Weights of a small mixture-of-experts language model, trained from scratch on English Wikipedia: 2 picks a token.
Below are experts of layer 6 (counted from 0) of a mixture-of-experts language model. Rows are named gate (a neuron's input weights, with its number), up (a neuron's input weights, with its number) and show model dimensions 0-127. Each number is 200 + 20 x the weight over its row's rms, rounded and kept within 0 to 999.
Before each expert's rows: "gets" lists some tokens that make up at least twice as much of what it gets as of all text. This comes from a sample of Wikipedia text that the model never trained on. Tokens count by the router's weight.

# expert 1
gets: " of", " and", " in", " to", ",", " was"
gate0,219,193,219,240,183,212,206,169,188,196,198,186,172,200,167,185,147,209,205,192,192,171,164,207,230,168,206,240,168,201,194,183,200,171,176,174,205,208,206,201,212,197,186,185,205,218,217,180,203,206,210,229,201,189,166,203,219,194,172,205,216,199,191,195,204,210,160,219,201,231,203,252,193,206,207,146,188,202,211,195,204,184,225,182,218,183,190,186,204,220,227,237,200,156,183,221,173,193,191,175,180,175,235,198,205,183,167,211,186,197,198,230,200,210,190,206,223,207,194,165,194,201,170,202,220,231,210,206
up0,214,224,188,210,165,215,219,197,212,242,197,197,194,180,186,206,224,204,190,191,240,201,211,239,200,200,150,192,217,208,177,181,205,170,193,198,176,182,210,189,231,168,192,221,233,167,186,200,218,218,194,186,198,209,190,246,192,199,232,221,181,212,180,194,196,198,166,231,202,196,200,155,195,207,203,226,199,246,182,202,189,163,198,206,196,218,193,201,222,194,198,204,194,213,205,208,199,202,224,192,201,179,218,190,216,161,187,199,232,199,183,187,158,198,238,241,195,202,197,173,202,183,237,184,203,241,198,233
gate1,186,212,192,240,247,240,213,191,222,195,179,174,213,196,202,200,182,197,240,224,169,146,197,186,203,184,229,223,181,228,174,214,181,168,207,195,214,203,196,229,234,207,204,196,193,206,184,217,178,175,193,203,204,198,184,182,216,198,196,176,202,208,213,200,211,241,198,193,202,197,172,197,206,192,161,220,193,206,201,213,157,211,225,192,198,207,222,188,196,200,162,246,226,212,193,188,162,186,197,201,236,184,192,171,154,177,196,196,220,193,169,216,237,228,220,206,233,204,211,205,193,188,195,204,195,220,211,204
up1,201,219,223,222,212,214,214,180,186,211,225,188,187,164,187,207,173,193,189,180,201,199,217,226,200,173,222,219,196,167,194,192,246,197,182,205,231,204,162,191,188,200,185,169,176,204,207,180,203,219,212,207,193,206,211,208,210,226,234,187,232,219,224,225,211,235,180,218,176,207,200,221,205,206,224,180,224,184,171,199,238,200,189,168,167,197,203,194,191,189,176,193,235,209,191,174,187,192,211,179,218,214,206,196,194,184,129,201,160,197,174,160,204,161,174,210,196,200,160,222,205,215,185,194,195,204,215,198
gate2,198,192,196,240,191,235,222,180,225,183,207,193,231,201,211,218,229,213,229,182,194,209,173,192,197,204,188,191,188,215,227,201,206,166,204,237,203,193,205,213,182,187,186,219,200,200,191,148,207,208,211,216,197,180,217,177,186,206,179,209,236,172,215,226,214,223,167,222,216,209,182,218,163,190,194,175,190,242,193,208,183,232,197,207,170,167,187,194,242,215,161,192,204,227,165,189,238,187,192,182,212,184,198,169,205,203,232,180,226,202,173,192,203,206,198,225,196,208,204,205,210,188,193,244,189,169,207,161
up2,190,182,194,191,225,203,204,148,215,177,173,192,209,211,173,187,196,220,157,197,170,208,205,173,170,171,203,223,235,248,175,215,192,198,215,211,194,197,198,173,204,226,180,173,187,200,184,228,212,206,205,221,218,198,192,215,236,216,203,201,208,175,178,210,192,186,173,188,215,208,222,196,192,165,188,181,156,201,196,192,206,190,203,193,219,163,203,209,183,201,221,217,235,249,211,164,179,180,191,202,205,208,199,224,209,200,208,197,203,215,180,228,222,214,217,176,228,164,164,216,203,239,209,183,180,180,186,172
gate3,201,198,250,202,215,219,245,178,208,200,203,198,241,211,193,204,225,186,175,178,178,200,163,200,165,199,163,172,188,223,233,221,190,212,198,193,212,159,185,210,194,218,215,196,177,228,181,161,200,175,197,183,176,192,169,221,240,211,205,187,205,174,194,221,201,230,205,231,189,193,205,190,211,190,208,191,193,217,208,202,150,168,190,240,178,201,168,198,200,180,195,187,165,203,170,195,193,210,204,220,196,199,227,184,184,198,189,183,197,184,187,243,212,216,215,156,194,227,233,206,196,191,196,212,191,212,204,207
up3,213,212,182,196,175,197,195,192,154,194,175,188,188,198,187,172,220,174,231,133,192,212,180,175,219,227,172,177,185,168,210,232,198,207,205,186,170,209,218,188,200,176,141,205,189,201,217,190,211,180,168,158,234,208,188,188,205,194,189,186,204,199,220,194,217,200,228,201,251,200,213,173,199,212,206,201,190,215,187,173,211,154,214,198,200,204,213,210,189,185,195,214,196,229,203,185,169,181,226,224,191,195,215,182,203,200,210,201,211,241,228,206,219,180,179,213,238,185,216,206,192,209,196,215,180,208,189,223
gate4,207,176,169,192,227,193,200,221,238,224,204,209,233,212,137,219,200,189,195,181,185,206,211,200,167,200,211,220,200,164,190,196,204,185,233,231,211,216,207,163,183,191,137,207,178,202,192,176,180,195,229,190,205,204,226,186,215,191,209,202,209,202,194,193,190,236,201,205,175,200,222,211,196,188,191,221,198,180,206,180,184,197,218,202,208,215,189,173,197,197,170,242,173,179,194,174,186,215,181,231,226,199,206,162,162,199,209,201,225,207,221,182,206,161,164,215,218,201,186,206,168,215,186,177,183,231,212,205
up4,205,191,211,188,170,216,175,165,185,234,210,205,187,191,199,192,222,227,203,219,169,174,196,171,216,226,227,174,206,212,185,177,180,199,190,229,207,200,193,172,205,194,224,193,225,208,167,235,201,195,213,162,230,189,171,179,205,218,204,207,188,192,177,218,204,195,206,204,208,203,199,193,233,198,162,191,188,217,226,184,193,192,232,195,241,213,188,203,187,238,189,204,189,191,164,170,207,185,215,176,248,202,243,191,214,192,226,248,218,193,217,202,219,218,204,187,189,204,219,211,156,168,239,206,209,220,198,184

# expert 4
gets: "-", "|", " M", " S", " B", " P"
gate0,202,188,250,143,217,207,190,166,169,190,226,194,214,199,219,205,183,202,207,200,215,223,190,190,186,213,220,239,166,237,193,204,219,196,191,205,202,221,197,183,201,206,196,194,192,190,189,173,204,215,228,173,192,212,169,222,206,198,187,190,168,186,234,249,165,216,194,209,223,190,192,186,202,213,219,246,223,190,198,219,232,191,192,201,176,184,207,178,247,186,194,198,217,188,216,232,181,214,197,201,178,171,206,205,211,181,207,220,204,174,194,212,172,197,204,240,166,212,213,209,200,204,196,242,193,231,171,215
up0,212,194,164,210,213,207,230,199,229,209,214,185,253,227,193,197,224,206,217,194,194,228,203,172,223,240,185,199,198,188,185,192,194,200,198,204,206,199,174,218,213,187,175,178,195,182,246,184,191,198,180,162,197,230,213,204,184,218,213,168,229,217,203,189,204,205,241,207,172,207,198,221,210,209,257,189,184,202,184,218,240,191,200,217,191,198,213,202,190,223,207,199,210,169,192,203,214,198,201,197,195,178,198,209,212,233,227,244,195,201,167,229,178,180,189,181,195,180,199,154,218,223,202,183,226,182,240,169
gate1,237,200,195,221,201,199,200,203,198,163,195,192,177,177,236,195,200,222,159,180,193,194,201,187,194,218,237,213,193,194,212,228,184,176,220,198,204,210,190,212,204,195,217,194,174,209,201,192,209,180,207,194,217,178,177,182,194,201,213,231,208,190,194,195,245,155,239,222,213,180,205,232,192,157,186,187,192,239,234,221,253,201,218,193,198,192,216,217,195,207,196,135,196,181,186,217,196,208,199,232,206,218,202,210,172,228,233,259,201,176,188,209,188,206,202,202,213,225,209,210,172,206,207,211,204,181,189,206
up1,183,213,214,202,221,198,150,175,184,200,204,204,234,197,184,210,196,207,254,201,192,191,183,181,192,193,225,231,197,215,176,196,211,217,207,183,190,196,241,211,194,237,165,178,183,211,214,192,213,197,218,222,170,217,200,215,187,216,219,212,192,192,196,221,164,208,210,184,201,173,233,214,220,211,218,209,217,216,196,201,170,207,147,167,168,193,200,185,212,180,183,190,204,207,212,203,221,227,187,185,212,178,213,198,215,204,204,226,187,208,188,201,244,248,196,179,174,145,193,215,179,189,198,202,159,206,235,195
gate2,185,183,204,212,206,201,179,168,196,199,182,178,221,192,245,208,207,165,196,194,190,182,183,151,180,188,212,219,159,198,178,210,189,229,193,226,184,184,247,205,191,186,114,183,223,187,224,205,237,198,196,177,205,214,215,239,199,210,225,202,179,177,209,201,192,173,206,236,209,189,165,215,193,213,200,191,202,233,180,222,192,197,207,181,206,200,193,201,201,211,219,196,189,198,177,183,217,199,163,195,216,209,195,219,205,224,211,183,220,182,199,224,173,225,196,222,200,180,158,235,199,198,191,209,190,215,192,195
up2,197,216,190,214,230,210,196,217,171,191,177,228,165,228,211,184,180,217,217,222,202,196,233,210,197,195,197,225,209,225,226,183,243,212,196,189,208,202,219,182,204,227,183,195,209,205,212,208,169,216,206,226,208,228,187,216,177,198,156,155,169,177,147,177,208,209,190,178,224,182,225,171,225,188,222,212,226,216,177,194,184,201,224,176,217,192,246,201,208,184,164,207,211,180,196,209,204,202,202,170,161,213,177,163,178,181,213,217,206,184,170,208,195,213,204,202,200,196,190,175,183,194,220,201,189,197,200,156
gate3,220,220,213,178,176,202,176,190,203,213,212,220,199,205,189,219,201,183,233,210,205,205,157,201,173,206,201,200,236,165,214,171,211,197,168,183,206,201,248,214,195,202,167,203,184,162,200,210,233,203,217,198,169,216,202,206,212,214,210,178,182,184,183,188,210,180,206,233,177,208,230,199,164,196,176,240,196,216,199,210,203,169,197,194,138,219,204,181,253,188,195,191,208,210,200,231,181,237,229,196,235,214,212,218,229,183,202,198,197,188,189,199,204,196,204,231,205,158,185,227,183,200,190,226,193,192,191,218
up3,182,176,231,197,224,203,214,245,201,173,179,218,224,190,218,216,210,206,186,193,176,189,189,211,180,194,247,199,203,224,218,191,153,198,203,236,209,151,232,212,198,200,184,198,195,200,208,218,223,198,185,169,198,215,166,217,213,192,212,217,158,194,190,203,185,196,198,199,226,181,179,171,205,218,217,186,210,180,192,234,229,197,182,205,175,224,204,186,241,162,209,191,205,199,218,160,231,209,198,203,183,187,197,223,213,238,235,194,193,191,208,213,172,177,184,228,217,206,194,192,222,196,189,181,221,183,206,245
gate4,200,205,207,193,200,214,199,186,207,177,194,232,166,231,211,201,222,186,155,164,169,221,189,185,176,192,192,203,196,203,224,214,191,189,211,172,197,193,213,195,189,213,163,209,190,217,195,193,238,189,221,187,185,202,215,176,209,183,237,176,180,203,198,244,203,214,233,203,209,220,193,187,169,229,210,199,208,250,177,194,199,204,200,201,202,193,217,206,225,188,234,163,201,219,223,211,210,177,213,180,229,179,227,197,226,237,214,194,198,197,213,209,240,207,214,210,224,179,198,244,162,176,230,194,215,174,212,161
up4,231,232,201,177,203,197,256,189,203,248,232,207,195,198,235,203,216,215,167,191,185,208,184,207,177,184,161,197,210,174,188,224,187,203,214,230,177,193,209,240,160,187,204,200,168,222,185,215,225,225,198,198,183,187,209,195,238,180,190,198,200,181,208,212,200,181,194,207,196,252,195,184,193,165,212,200,182,207,192,197,209,162,190,174,178,171,171,206,207,187,193,182,183,185,206,213,207,211,145,190,174,217,199,185,194,223,176,206,213,213,172,208,181,198,202,232,177,197,187,219,175,209,220,211,213,202,208,168

# expert 3
gets: " |", " ", "in", "ar", ";", "al"
gate0,187,204,212,190,232,164,177,181,234,231,179,201,209,196,226,176,173,224,213,205,228,210,227,206,160,220,218,169,202,195,183,197,203,168,215,189,228,171,201,217,221,194,191,197,198,195,184,220,229,223,187,212,223,200,181,180,214,203,272,180,193,214,215,187,184,184,234,190,196,223,196,205,197,212,184,202,142,218,190,199,198,207,187,171,202,179,223,169,211,204,196,216,205,223,211,233,215,237,174,215,185,222,181,202,198,177,199,203,201,158,204,188,181,189,177,244,221,188,212,211,201,223,189,209,208,188,185,205
up0,200,172,180,202,215,172,199,181,186,238,198,177,211,202,206,209,214,211,228,168,218,224,210,171,231,204,216,174,186,168,244,184,201,186,201,174,219,229,204,193,177,171,195,189,203,222,195,197,201,188,191,222,197,166,230,191,194,209,205,191,203,204,223,174,194,214,222,182,241,177,241,203,226,193,177,183,197,187,189,174,204,201,206,240,200,204,204,221,216,235,203,215,180,188,201,219,217,176,214,200,197,184,216,203,202,195,185,217,248,265,217,204,195,222,188,188,205,187,176,145,221,191,197,201,175,187,216,165
gate1,200,162,188,199,177,254,238,216,187,182,202,230,211,196,233,244,196,202,156,207,215,218,182,187,177,171,208,200,248,198,225,195,226,208,203,212,206,176,210,185,182,169,193,196,233,196,179,238,217,202,172,182,178,229,191,198,210,214,213,203,222,210,186,180,190,224,205,201,223,188,204,191,204,197,215,228,211,234,212,210,195,187,201,212,187,189,235,196,199,205,187,196,207,195,177,227,178,182,226,155,178,194,189,206,198,200,220,183,193,213,222,186,195,179,186,213,195,235,187,225,171,162,211,197,241,211,172,230
up1,216,207,201,187,181,189,201,182,179,209,202,166,169,186,179,196,215,172,185,218,248,202,160,207,209,178,199,212,188,195,193,186,198,167,185,197,231,252,217,232,219,178,174,232,212,190,206,240,173,221,190,242,199,180,197,178,186,203,201,203,207,223,212,209,195,184,208,231,233,214,215,205,208,182,235,224,199,182,163,199,171,212,198,195,171,202,193,195,212,200,203,219,187,186,171,205,178,242,192,177,209,222,194,234,217,207,200,190,167,173,204,196,218,191,236,203,228,219,193,214,219,167,172,185,180,230,187,197
gate2,198,158,169,199,210,207,175,175,183,173,191,193,228,193,215,190,216,177,202,186,179,201,192,191,173,197,217,192,198,206,194,175,200,200,205,229,225,210,200,221,179,196,229,217,202,179,158,196,217,175,227,222,163,218,223,220,179,213,225,197,191,174,212,162,203,194,210,197,217,189,195,245,222,219,223,257,196,219,200,192,191,170,216,216,166,181,204,185,219,175,193,250,182,184,200,230,203,182,173,177,197,175,193,207,198,212,205,193,214,224,206,221,197,157,190,236,190,214,226,198,209,169,213,164,207,218,193,183
up2,245,179,186,202,195,170,204,198,213,198,198,193,208,212,212,179,218,202,219,199,204,209,212,192,219,196,197,176,229,176,190,173,205,190,174,227,246,203,177,212,196,233,188,175,198,219,257,197,189,203,196,211,203,209,228,230,227,196,213,184,183,195,151,177,199,222,208,224,169,190,209,204,226,197,227,178,217,200,235,226,188,213,187,208,218,211,224,174,237,218,192,223,209,214,166,185,226,173,202,163,207,201,208,182,212,220,189,195,212,192,174,190,159,194,148,208,202,188,214,195,228,223,189,191,189,197,226,161
gate3,216,164,179,206,223,212,202,156,238,185,182,213,201,219,190,206,195,214,208,198,179,184,210,235,205,174,200,236,222,215,201,220,181,200,238,231,205,235,176,168,194,219,195,168,231,186,173,208,200,233,206,202,169,208,170,192,222,183,225,189,199,196,207,192,180,166,217,190,206,218,179,231,182,189,204,209,200,183,200,171,211,210,196,204,177,178,208,186,204,188,178,221,221,187,203,237,238,205,174,193,223,190,212,250,206,192,205,220,200,181,218,207,197,155,211,210,191,242,215,184,195,186,219,201,238,215,165,201
up3,181,237,186,187,198,184,169,150,171,204,180,193,199,218,195,190,216,225,215,191,211,206,207,197,195,200,183,228,197,197,206,169,205,236,206,172,192,187,174,183,179,188,226,223,187,180,216,192,218,199,179,231,172,210,194,162,162,208,194,195,224,195,194,186,219,242,188,201,187,164,194,217,196,235,237,224,181,202,224,197,204,167,226,178,205,169,166,233,203,164,198,189,215,181,199,184,178,191,183,180,190,184,245,174,177,200,190,191,201,168,206,233,216,188,187,188,202,197,204,183,204,182,225,170,215,220,228,209
gate4,184,213,197,165,194,206,180,195,206,188,178,210,219,191,235,211,178,169,220,193,191,168,187,193,226,216,200,195,235,192,197,194,204,174,197,208,213,182,214,185,202,183,203,203,233,237,214,233,209,220,193,176,171,201,172,192,232,229,187,207,216,203,175,220,215,176,186,157,189,238,198,234,194,178,221,179,184,216,180,176,209,209,189,199,202,176,241,175,221,163,245,213,209,176,204,221,197,215,211,171,165,212,199,220,184,192,171,221,195,226,182,225,233,209,192,242,187,206,195,203,173,211,227,205,231,210,199,188
up4,226,188,212,230,189,210,201,203,252,183,178,224,229,214,201,203,207,222,193,201,191,222,196,201,164,189,201,237,226,204,165,178,202,209,201,222,204,190,230,170,187,149,186,203,217,174,211,200,194,193,216,227,193,189,173,232,187,171,194,219,175,136,208,201,177,193,181,200,214,214,207,194,178,199,206,168,201,223,196,191,209,233,232,201,182,207,212,197,189,201,218,189,227,226,180,202,190,212,179,207,164,196,196,167,202,187,238,191,206,200,210,176,191,238,221,226,234,191,196,185,187,211,184,225,243,198,219,189

# expert 2
gets: " |", " in", "s", "es", "a", ")"
gate0,228,218,202,216,179,175,209,185,202,146,198,205,212,184,219,208,174,175,186,196,192,241,202,203,166,200,242,191,201,216,208,217,208,160,193,192,205,219,196,192,174,197,194,161,197,176,203,204,202,194,223,185,198,240,204,218,223,227,151,167,212,175,208,205,214,205,211,236,205,194,220,200,204,190,206,153,179,199,205,205,219,170,230,202,214,198,201,220,217,186,189,192,205,193,215,220,224,224,242,182,199,193,236,158,186,213,218,234,235,168,228,174,212,190,185,231,195,183,194,196,210,199,191,169,195,199,190,194
up0,172,205,205,205,214,188,207,186,235,204,228,183,197,177,207,200,187,197,184,171,247,242,168,209,183,165,233,209,192,187,203,187,205,176,196,209,225,171,225,217,212,215,220,195,200,213,226,175,197,210,194,183,209,226,175,219,210,182,216,199,198,220,189,241,183,209,180,219,191,218,154,206,182,193,200,182,240,188,209,208,228,210,187,234,214,218,194,190,205,198,200,167,212,172,172,221,175,159,186,216,221,187,200,246,208,164,175,179,190,219,212,199,154,173,185,197,188,182,191,184,217,187,212,206,220,182,172,203
gate1,235,165,210,231,206,187,225,165,190,172,191,179,219,209,218,190,156,189,211,207,210,192,195,191,196,181,213,204,194,170,206,262,171,215,192,208,230,219,225,196,227,227,191,193,232,213,183,215,195,191,182,216,234,211,189,219,220,227,197,182,174,176,238,202,187,189,204,227,209,224,199,182,184,204,208,197,184,199,216,199,205,193,194,168,240,192,189,197,235,205,216,184,213,221,211,241,210,220,204,182,192,221,209,199,168,243,208,198,214,185,214,217,165,212,198,211,166,169,221,194,191,212,209,228,198,231,168,205
up1,205,174,205,171,199,201,200,227,191,236,222,202,213,194,193,218,212,226,203,224,178,202,184,235,203,185,180,128,191,165,198,177,217,153,174,192,168,196,197,207,212,241,184,198,227,227,181,190,198,216,196,223,212,216,189,155,218,166,207,168,207,180,191,197,188,201,219,178,218,201,201,206,187,227,181,201,187,187,195,222,160,204,227,212,178,173,193,196,177,187,209,201,191,210,210,201,219,204,166,182,196,205,216,211,226,177,231,181,204,207,218,193,177,205,199,194,178,183,199,185,185,189,164,230,220,232,173,224
gate2,207,202,187,191,163,211,220,202,183,157,181,196,209,226,233,176,192,225,191,185,197,174,189,175,192,247,212,226,181,234,236,223,184,222,184,207,209,200,194,179,172,218,227,204,194,213,229,208,204,176,199,177,206,212,191,211,235,178,199,185,187,216,194,217,185,216,216,190,187,186,211,206,170,205,194,157,204,207,182,205,184,170,209,211,204,170,167,199,224,204,232,209,237,190,207,204,207,208,193,184,215,155,217,210,225,204,197,206,206,182,194,230,183,227,172,224,166,231,195,180,190,207,216,206,251,215,189,159
up2,228,182,213,221,172,214,187,182,206,188,203,207,206,170,215,219,204,230,198,190,203,193,222,227,183,189,198,200,224,207,194,177,200,210,223,203,216,233,187,203,238,199,220,162,194,186,233,172,188,198,189,229,229,208,183,200,216,198,229,219,172,216,204,213,187,198,203,168,219,215,220,192,206,211,203,224,186,213,253,206,210,199,217,203,189,208,212,157,230,188,173,159,226,198,214,276,196,207,201,210,207,220,178,197,203,214,231,192,221,193,220,187,166,180,187,182,204,209,155,199,183,178,179,236,224,180,187,202
gate3,223,188,213,228,206,230,209,207,169,168,237,205,202,226,223,183,189,219,197,177,192,193,181,185,207,205,207,200,171,233,193,208,193,200,221,166,225,211,189,182,180,213,175,236,186,224,229,217,202,199,192,231,243,162,183,221,204,237,237,201,223,188,189,209,231,177,218,231,251,170,198,213,191,207,190,224,238,182,215,184,185,211,187,173,194,184,201,196,219,212,173,202,207,219,183,196,192,217,210,206,201,198,203,200,190,197,186,200,227,165,203,219,158,231,186,212,176,199,210,206,162,192,241,217,192,214,198,201
up3,205,229,223,217,219,175,217,157,218,228,208,204,203,183,186,215,206,199,206,229,200,193,198,206,208,203,206,184,236,202,223,177,180,162,198,189,187,198,190,210,210,216,184,226,181,164,222,207,200,177,193,200,137,196,205,172,200,199,207,209,209,207,192,230,211,207,171,194,211,207,222,222,219,194,191,196,190,226,203,228,215,196,201,198,205,187,252,215,194,197,163,236,229,178,194,197,197,178,174,179,199,194,190,185,181,159,187,217,230,176,179,218,158,185,167,186,215,231,226,153,197,185,174,219,194,199,162,200
gate4,244,221,228,218,192,197,195,207,210,205,189,195,235,201,213,205,182,168,187,217,200,193,196,193,240,172,218,214,197,151,200,184,199,173,196,157,192,184,208,214,192,201,174,200,174,211,183,169,202,214,231,192,208,185,218,173,208,207,192,197,201,223,202,197,216,189,181,213,193,203,174,218,193,174,186,208,216,209,179,195,141,240,215,220,220,167,198,179,210,149,184,193,195,182,225,183,206,166,223,186,197,220,205,180,220,214,248,195,207,220,207,172,195,197,198,207,184,263,216,172,209,214,210,222,213,192,197,203
up4,213,218,196,208,223,209,223,181,192,208,167,260,236,179,217,214,186,218,206,151,212,181,206,206,203,202,190,206,195,200,218,212,194,204,180,180,199,199,196,175,184,194,180,221,207,172,200,177,201,165,203,186,198,185,204,176,223,186,221,222,190,199,214,185,200,201,230,191,208,200,227,208,178,211,214,201,202,204,202,186,193,204,166,178,212,191,216,157,213,197,115,162,235,203,195,235,210,191,200,215,240,205,174,215,172,213,198,198,242,168,229,195,202,222,181,202,199,198,189,225,175,218,208,189,211,227,207,200

# expert 5
gets: "\n", " the", " a", " The", "'s", " an"
gate0,206,212,213,214,186,198,220,245,222,227,236,175,215,215,226,234,179,198,211,213,211,190,209,194,163,179,197,186,200,203,229,225,180,198,204,184,207,169,169,218,177,208,211,226,194,237,202,223,190,217,190,180,169,183,192,209,185,161,236,197,219,194,199,214,215,208,194,230,212,206,183,186,204,146,205,202,174,196,183,196,200,174,227,220,198,221,190,182,195,195,233,176,227,207,173,199,228,226,166,228,195,245,215,226,166,193,185,194,210,211,185,211,214,185,167,203,215,219,177,180,208,187,226,180,216,219,175,209
up0,166,177,215,148,247,230,182,177,190,244,216,228,174,219,207,223,205,188,211,233,213,201,205,181,222,223,197,162,226,204,182,171,215,205,209,193,226,179,230,216,184,187,183,225,174,242,199,184,195,197,209,219,181,200,192,201,202,194,192,200,208,208,181,207,243,215,212,180,225,231,188,209,195,196,217,192,229,192,198,211,242,188,191,198,204,219,205,195,178,176,212,195,183,195,206,180,211,216,180,179,205,182,240,194,177,197,172,160,210,213,209,168,184,189,176,222,186,191,191,209,200,236,237,181,198,224,206,215
gate1,202,204,185,169,196,194,225,220,183,244,190,209,181,223,207,181,198,193,233,196,177,195,189,239,232,194,232,222,217,240,218,206,200,198,194,185,188,207,178,200,221,209,188,233,196,202,179,180,210,190,192,195,226,209,189,226,176,200,223,212,206,205,207,179,226,154,191,195,213,167,178,198,238,208,217,187,179,186,207,197,218,205,177,218,183,201,220,199,183,223,251,229,204,191,192,224,215,217,196,252,214,193,215,214,191,192,187,197,209,210,157,180,242,211,197,181,197,162,169,222,200,214,196,199,254,202,171,205
up1,213,200,166,217,203,222,179,214,182,194,223,218,212,189,203,226,205,182,219,227,234,220,216,199,185,188,223,180,226,200,204,209,195,187,197,223,183,199,217,215,186,214,162,193,162,237,175,184,206,206,211,172,188,216,194,190,211,202,195,138,222,219,182,211,214,206,178,214,174,221,166,196,203,235,218,180,235,210,164,220,228,199,182,170,230,184,210,187,177,187,204,165,195,226,186,190,222,202,195,186,163,219,170,210,247,203,172,223,184,220,179,219,192,199,178,184,166,213,208,209,191,205,199,212,183,210,207,234
gate2,240,172,194,223,226,206,236,231,224,208,232,198,170,175,205,197,198,192,193,202,208,222,184,216,182,202,236,215,190,160,183,207,245,223,199,174,203,217,214,196,200,199,191,183,203,213,151,187,197,210,193,200,222,184,183,228,205,229,206,205,182,193,219,195,207,227,172,223,187,201,205,225,195,215,190,207,210,202,233,213,207,229,218,220,205,168,213,197,208,218,210,174,207,200,209,176,182,218,186,227,232,182,167,227,214,162,191,211,183,210,158,209,212,245,228,173,166,214,209,223,212,173,216,170,202,206,180,187
up2,209,211,184,233,175,176,243,203,196,162,226,209,182,159,200,213,222,178,181,233,190,198,191,218,207,201,178,198,197,190,222,222,203,177,214,207,230,215,184,210,177,209,234,198,194,175,198,178,217,196,192,242,210,221,199,200,200,198,177,205,192,193,210,197,225,188,176,198,223,224,176,198,199,192,234,172,196,244,206,213,200,222,203,208,219,191,188,222,179,202,204,179,204,216,196,194,220,204,224,213,233,183,220,208,216,201,230,232,187,225,225,224,191,197,221,199,211,183,218,283,182,243,225,204,211,181,194,180
gate3,219,233,209,192,197,206,169,188,206,174,161,201,218,162,222,186,221,204,211,222,177,219,214,189,215,210,196,192,210,244,192,212,183,197,190,205,212,221,154,227,201,202,187,222,200,229,194,200,193,189,202,167,183,201,195,236,200,215,201,205,174,218,175,201,221,173,169,169,174,184,165,211,191,182,221,226,212,204,189,203,191,179,207,207,182,202,172,213,180,224,209,248,174,178,208,260,201,223,207,195,213,184,230,232,195,226,181,239,197,204,176,203,162,204,193,214,194,198,204,218,156,191,225,191,201,194,215,213
up3,231,185,204,206,200,203,204,192,205,212,224,246,214,198,195,189,201,185,208,185,182,199,190,181,210,198,210,204,206,211,189,207,185,179,170,222,181,166,203,186,162,189,204,160,187,175,206,184,225,172,221,221,218,198,241,173,232,217,191,215,174,198,243,175,187,160,203,201,164,193,222,206,202,207,206,196,202,184,225,215,194,206,232,190,184,179,183,191,221,216,195,170,151,196,216,200,253,175,169,172,207,244,197,197,166,196,218,203,209,200,196,225,197,191,221,175,158,176,180,203,235,172,199,211,196,193,185,197
gate4,226,193,191,205,189,219,228,235,190,202,197,209,218,214,219,188,220,232,216,205,233,184,215,209,196,184,199,202,197,218,219,165,208,227,172,213,211,208,195,186,208,201,134,241,185,218,204,183,229,227,203,209,193,178,236,233,213,195,189,202,204,211,222,180,237,198,179,187,219,191,187,201,227,205,180,210,198,160,185,250,202,220,189,211,197,193,186,195,176,233,227,252,167,205,162,236,199,197,184,192,199,213,246,187,200,184,187,200,206,203,183,198,200,204,213,225,185,193,207,219,219,196,228,203,194,182,235,181
up4,224,226,182,187,165,202,220,174,190,182,235,234,201,219,223,199,188,246,190,206,176,168,167,202,199,199,215,217,205,212,182,188,173,241,202,205,206,199,196,198,193,217,180,230,165,192,192,218,159,226,225,200,173,194,227,194,188,199,174,183,204,175,185,194,206,196,246,188,216,208,194,234,199,232,205,210,212,225,167,205,212,204,180,210,189,159,175,183,194,202,202,184,154,195,167,195,188,250,200,199,180,193,196,189,226,156,196,178,212,197,198,203,203,225,189,196,211,225,194,172,173,176,195,221,190,196,177,209